Weights of a small mixture-of-experts language model, trained from scratch on English Wikipedia.
Size: width 256, vocabulary 24842, 37.8M parameters.
Experts: 64 experts in each of 14 layers, 32 SwiGLU neurons an expert, a softmax router.
Below are experts of layer 6 (counted from 0) of a mixture-of-experts language model. Rows are named router (the router's row for the expert), gate (a neuron's input weights, with its number), up (a neuron's input weights, with its number), down (a neuron's output weights, with its number) and show model dimensions 128-255. Each number is 500 + 40 x the weight over its row's rms, rounded and kept within 0 to 999. Numbers have three digits each.
Before each expert's rows: "raises" lists some tokens whose logits its average output raises strongly, later layers aside; "gets" lists some tokens that make up at least twice as much of what it gets as of all text. This comes from a sample of Wikipedia text that the model never trained on. Tokens count by the router's weight.

# expert 45
raises: ".\"", " Athletics", " Nominated"
gets: " the", "-", ":", "The", " of", "3"
router:499520517557468488488448502480538572572548459443468482559494483472527529450483463485505482521484539434477551461520476536543441440455582563532545447476450446457521398547493522519488462496516498483449469463534514576567485526494500521454413547529576436534479493399504532518538492459517518456440498452488415452465536532562466513561432443450504527500500547480487495509460529524480483545509
gate1:513560413504556524616553494524534478525486506569524493551536627524513476523485520543590548482530485447482610515600516526495449520505448485479514539488455432460472510499504479506457497498523458531510535542504418528475505490503439498539500503450359466485483496473519541498493520503489491564490472461457533566526450441552466473463511537565465493512468490513498464524597461472515522487537
up1:543484520480478518494465561522472514463544485530505468553457508476591519553534460477427502541570472497462470493441514452455565512487450494501493489499512619552528571577475464515493530482500590500494544522435535483521473487436528530480557538521486446506556491468427505454526489502536528509450494546480565493552503544465576464433571496547583514462471508494472502489527551462466545567512
down1:544470569435465522547480458509474522482556405493486478475477479486492473537504479473479436486526457535494497476504461531472497541465365397473538482511517509542556495577488493598498436443525556492521491520551475541516541531515487535527467474448415508504473550514536538436582542470501519485528510463443499493605515469441517482513526499518461480542492559492464427548530584530481552449518
gate2:466446521537510485548499520496482521500516521472533505475508440474496426403465521547503550512451528444485539530569476477523521412473490527574576558476553522504531477523498480494503570566539514448493470513456457582457572551604444544498473421480576529469524509450551554513496454490503545520499528487548476468497523475519522489574426463500501537434493492557585513566491503492501463421547
up2:511493513490448541570427545531533498486536581463451499590440440546508439513495507470467502514482530518530482474474476483533437508534498519531525551475542522478449512490555411532470472501536494582575502493476488586546496505537468498495491458477466446488563488446559527474501455431519459506464441537464562537446489519542573500455542458500473494477507494504545536446474475492536580471567
down2:510580476479529521503498446471497482543495465537450470541483451529542518489528477588487526439501495514482506530547428533517493483525451504527512490417563524552515503559564501585481490475477580552531495530549430557476453481473536551495422482481526432522496507521410455482551551503535502449497488497587575522476435525538538479557455548581544515538461423531513487476524528486475529521431

# expert 62
raises: " ;", ").", ".", " .", ";"
gets: " of", " ", "|", "-", " for", " from"
router:499505475579557533483436538577545499548490545483427527539487464491542440515512535515550469464481532423519530483503541560497452486504546526474531489473421358457604520556513518489545437537458469474474481531491505473469480503444471482518529509504485495539485458440543515477483532462530417471449468472460568488521463490578516512511576556508471528542466504516482502501489510525474436556489
gate1:493497550497525530486448520504569487467495465547483566544426562455420511528430522514529435491570567475521484491456535468518490438616455485536531464460493516510489454520438484448488432487429497558527495500464520501524465491445479473518518479473477499507510451425513467538464420432503470480513489441437514513513484564476507532546518522413474550519541527503538505475499485488484448539488
up1:526526584491500559497470495499551507498550479552435519525493492493427452482510587521515513422523562504448527460421439486504466476509463482561489539504487559471419502490477477476420404521492498557487468505527498467496472451451515544535486473494481488557447466482497465445461486525462477499470491506492577460502446541468486491463578563473523577515604538490556512446533525502516449520461
down1:437492477507502474597498440460418468507486533512547440500529433495522534495453507516456544518538469476465534560517557452529520509491489465487470424523435547492444506489515501480471528444553505485470496433517547514513524551517544398545499492474552513447468519564537560467575474560517522506482573481499435491462487498393474523508450485550523479445461540461494562524502581422510529454493
gate2:577423504516445508544524492502507510537468491430536483615554497447432469466431478496513486523413520456484516451461469481474506489485536501528523503452511428480547437477589524573464508504504495491423494479475490509539526469517444511511469540471534473503550480529534462483526473527468552516514508443514429498472532522535496545543479558426434475494366488506533498602477506487520465524490
up2:458474441472457444487452488403515515466514541486536484534495462506504540570547508532542520533514477512443513480405535411531496476551424484509455444519558595545503541486525486437490548457457482479505533490510448489528513528522488491484515463483457523477529484489534577443443507526465517515525467551446511420457468452396468479477497499513530471496528568505527533555524492478426543479465
down2:578511509478454455467495486453425504514528449462507500493537536488498495464523541581463518515504556504549566547452457462433482370534524556470434489527504434483542453499474484563532537503529499505529465556515522519576518501544517478557480517433494505490435447485493511520441476534480607595526500469500450469473554475415514465523521526462415477448528511527533517478507517489559458461487

# expert 51
raises: " Apps", "\".", " Succeeded"
gets: " the", "1", "6", "7", "8", " of"
router:490511497479426524541461578513488546581568433567468518506472509491543488462517422518491406468474469495454507402440496516523545515502513554462519532426507461429452459508411467375553432424528533458514489500520524514461536474482463476550548500508490467560561490553516521498578479497545454486475502459506494474524511563585473574554528401547504518572530468497538487459480470529506452511427
gate1:412479448547524550488518462472474468449463526527558500487513447473521485549464542486524545476575544464476555522491506496487435539487427505520550464452493499572521516542519502543496506490473474544409569459504501469492506472554537596418469432409537484498455530523484554506532535509457547448464562538506479552507465531448494398512471496499552564451458585528521486524508490490482534491564
up1:566555554498544575561521527511428509479497485473428518460499498485523556468497454465520458487508527488495539492475488520535551577548515549490451481505521459502519501536474509473507452513483560524510495499520447465489479515528474541482509475467456484621532527454523491474569410489507473470534399526464517525539536508582500584454486442509515452579453476470443503514485432490487434478524
down1:459564552536513577553480508570415476537494534524503498539525463478551490467555499459438457457520487483422472431379492548503496555485493486501465513506542488517510528558467472507563437590476473419489527467495524490496544468510429530492503478563474570530553522491577507472477481486486417542555469482460547467580477525485496583526507440485527487542515518472511532455477502461526480465516
gate2:506409523488442465584471494476501434506511536523596544460478462477515460499539441490491527502463460472484494466509523443477497522454444534515561498554505547523502468440511483434514528511498520482539526509509472478488504580542506513452503490547512507511563517525538500601438528488514543524535568602566534488485523536560515532476463482549511553538498560572509527527462441427482573496530
up2:520507564435540472506438553504438506497477507535491560426469442518479520424505475487527447501476454554523489450528492457501550487525498503543570577546486527513489477472451441463505474497559539438522471469500492500465526518504450530535511476559527495501557439481528483562488515539588484430503525508564482484502575552488541539478500438637549452564514504536514541446519472470503523484471
down2:536561457478585468455470530559472551494487470461493479520566443492523557559576500485518481475517562467593452492526462504489490534463497489474445535462523547497512540504499528509505414539529449403483460511496476517527450484503426477537513550474478569575438488466482528505494432440419528502483514439494482530495498442419489596541509477475504510501439496476543463508524525483433512502514

# expert 17
raises: " which", ".", " where", " and", " racing", " that"
gets: "0", "1", "2", "5", "3", "4"
router:479536433519396525483446563552445540523540467575507471591469497442456461449540478471542547455472516492444480531496502457493555558505536552544439467462501441472436476469479492427506434465540440435517476572460545491502527562444502524514562471552452479557446466560507510589565535475522510486476484487524498449500508507487476493535591528463542500519521490515510505522492460467556477502470
gate1:466566578518441537559451466474513500482458474497519593545542463464516485465587533501592495574471426517489534488499523560503536547469512511558452459556464570516457548512435497486482480485534484540523481526461463559447393530536499559533467516463568461446472508495464488541551600534542516518532550528550476549461503501506538515472486530485520528516492575524521484520469474505511587517526
up1:464464497398496482488433477542487518499465571453597507489450510481499389450492460482531422536539454546525454553521508488531559477446508445519438508462537588486414553478529542439516502487481486531569509494537446584501366525560528460485523481499477441488477531516475492508494480482455473521561539512513534517493478534470481443487451442521497594498547540498561459477470456496516508554474
down1:564487472525539456467545494508418523508498464543463484489517534556464553529557522509469522481522548467458590470481515529514389484503492530463460525518516465485552572577520524498456534491489468465419513511499521461509583509474455464523478499566518527509536585450515516418457491565439531539463509454484480538470474495509502538532453577478488453496471452486548539432496489522492481485524
gate2:507510512576469535535462501558539434477516535510521480476453522569461383486491526555496565490512398526544480479529442460522506505525508558450531519481490560483458554442490542444435491452528562615470511486476448517381481493504440590467534443548493572511432526523461543501555467490510484546445491586464537538503547513522581485458602553528475512526463514514465489494488502465550551515534
up2:543552540479503561416436566530527456462571503514504502481529448565486448463451526452506545470502442517483438499502465461464529546525490499501490436528512511430492479498402440477531454484567491523510519504423522477456588510440520554492515475516433588525517448526551531533454440446526437455523536521574476447503538523442525538567460509492567530448448511507428504502472451479500535511512
down2:523522469461518496425498499441537530535473523513547472475486478466489553462541546475541533583522481439475541535506503532460520479499512460533450529564552497555548524564496422533538580495472477430515471521514468464560524534440488514534456550478468535406532477473500489484455572441464487537496547422526468478555516605448420471467472465451500443520577559467525547452475466435514475478497

# expert 20
raises: "\".", ".\"", ")."
gets: " ", "0", "1", "2", "3", " million"
router:494490522494392522488488522483478583515527475504498566530500475483465494586526574427465479453473520478510540487434442471424419483473487467584446484459453423470464563461471495477523483466512391508527455494514523513547562508466496442545525532511444439521530484534529522534509471466461490582531520485544504413501463513476397547575495450504521486553550501534543459471455486499488440387505
gate1:469540560518465513462497523471496522530447533520489517515571453497445501555538453381491457488490499504544503489459445515546473458476479540423458491482484477522430467397465459554421460579515544505582460539499533453462499418535510488485446507499480551526569513496518447527531462493466530548588497582520541464553484483510501485552549483507483535523440460473482380482484499589531526494542
up1:507520535494477476541531543478559514513507531576452448528395490468471431500483550498499451581426521467387560516429455467489538463519533616585477489537540584538510465465502522507542458526574467491515489505453477502507508473556450545511453491487464465497511514488484513520514598466504526502510532499523473457512481491520486512483489494451502497482464494484489515601502541447512539535474
down1:531493471508488408496546447526455544513500501450523481543548487452544492448588489484465495517569504513552506471474492524488441543526438397516463486468509477471481573533510539518486417482513555525583520503509508570451444488473523497426500551499515559529508461503528616523532441430490501527530515556461480547429494466480498487489474438500439510450482497509492455405512556574518490539500
gate2:479458425530518522420562476537495468448506487462501453443481511482478563535462500472522494490551581410515477427487478462522373456546541504417492478472574439507534490481590476533498450545488532484513519471532503461508533445457491528467521516499475493509489505435481521441503481428507472479517512482401525531441484506529550433436437459551472566486436441499461540480521484440507481501467
up2:520560447499568478558486449456461506490465508463422470508490506472576502478567468523505510561439422603511513490518554550425513496488463441525561515527540520496459494603403488431488560502465507505502550524487480488471458529558511481493445533560565474496449542515507523511482531525477517465494501445606517572496557523497505472537492508445459597456480588525543497446509477517516539442548
down2:486443492511505464482593494501531522476483487385572509501539560458441532528576555433544476503546526474541509520565577538424459550537449531490538513437549481488588520461525434418458533543484525561518485514522473490515465430457511488466543468540503525467394532436473554463535474522501513480530418502445617512501509459523430422467546494502531445445453488481522472480509515515461497481494

# expert 5
raises: "|---|---|", " Other", "==="
gets: ".", " |", " and", ",", ";", ")"
router:512532443488517480530514438400510468523502491541471529512508456490496564519461476482502516500503456552510486454522556537464526511500483554447544557477588503537478545506450538508487491514538453503461415469471462471526490523463462492557511561435515535534465531552501525549501562446403538577482490461537467460556516511461521537508556547498538451506537585478480395512448551561521541435555
gate3:486492490562503461462534491530455511534513522514557516483460503511499488505461481548507502535541534512496561513455513420558485433463541473439481508482500518464502502500516530520513537582491452515509527437575525512581544454466484526511480507508436470541521537534504515487497432429506420456534502601503481502554458523435492480521503479517534546472443389466513598592556503494492486541465
up3:516527524464476529503553498511501537498442484525488437485495533459524602547549450507541491515481547436492575535522587545520515445519523514479500460487477488532510555524509547401429532445491525464528486595507477510477549440532552447486469458563533495562450435475436499513463436530541525467560432473461469473472454450599464489495489524472401499497505458520497505540449483501445496498509
down3:465487478415496550516554504444494441443501527462524540534486535500530510466539488542487545499535568505529511551607590467517468448489524507522540483496540485497506528494498490462519513454470520505496491510548460528528484508573494553461448561474525478516479485445469544573404485556559535520493486596463470556467469500556423439491511507467463560459522487517588514502482507484529482491546
gate4:485490511493544477522500509515463435468463458480446443443552564573535412500514532484498525506537506463521552547535495497485502515525536485530549511438488511433512547393579466578481493463570477482501455565521556479487473454476536530465380500503546468466560420553444436570577486525482483456494477548462515485470473459551545511468573493507547488477443566524472504466512552489488498549527
up4:563424515493536524453539552483515506509499470536546469449453505522507516480491480469565548490498534563518524483571385466468468495527450535526526498461492441542479525434515533466463536596480535502439512464455489485546524561442494520528481584431483502538585492492531420532484483433528555584506485445455498458508497512448487532463537433554515513491577465455443456503471544509573470531530
down4:494465512465495495475446447513492500461524485487494535551487374507509467442450460462473474505515531460518443482435503532471477489536559471494424518466478477501484447502500444466520510513552474492497510494489502424484561536504553456484536453525491444553529479565606596444493473440540501474561492433510493421570516527479499488454501464540526474517565450483454457504494443488559503537515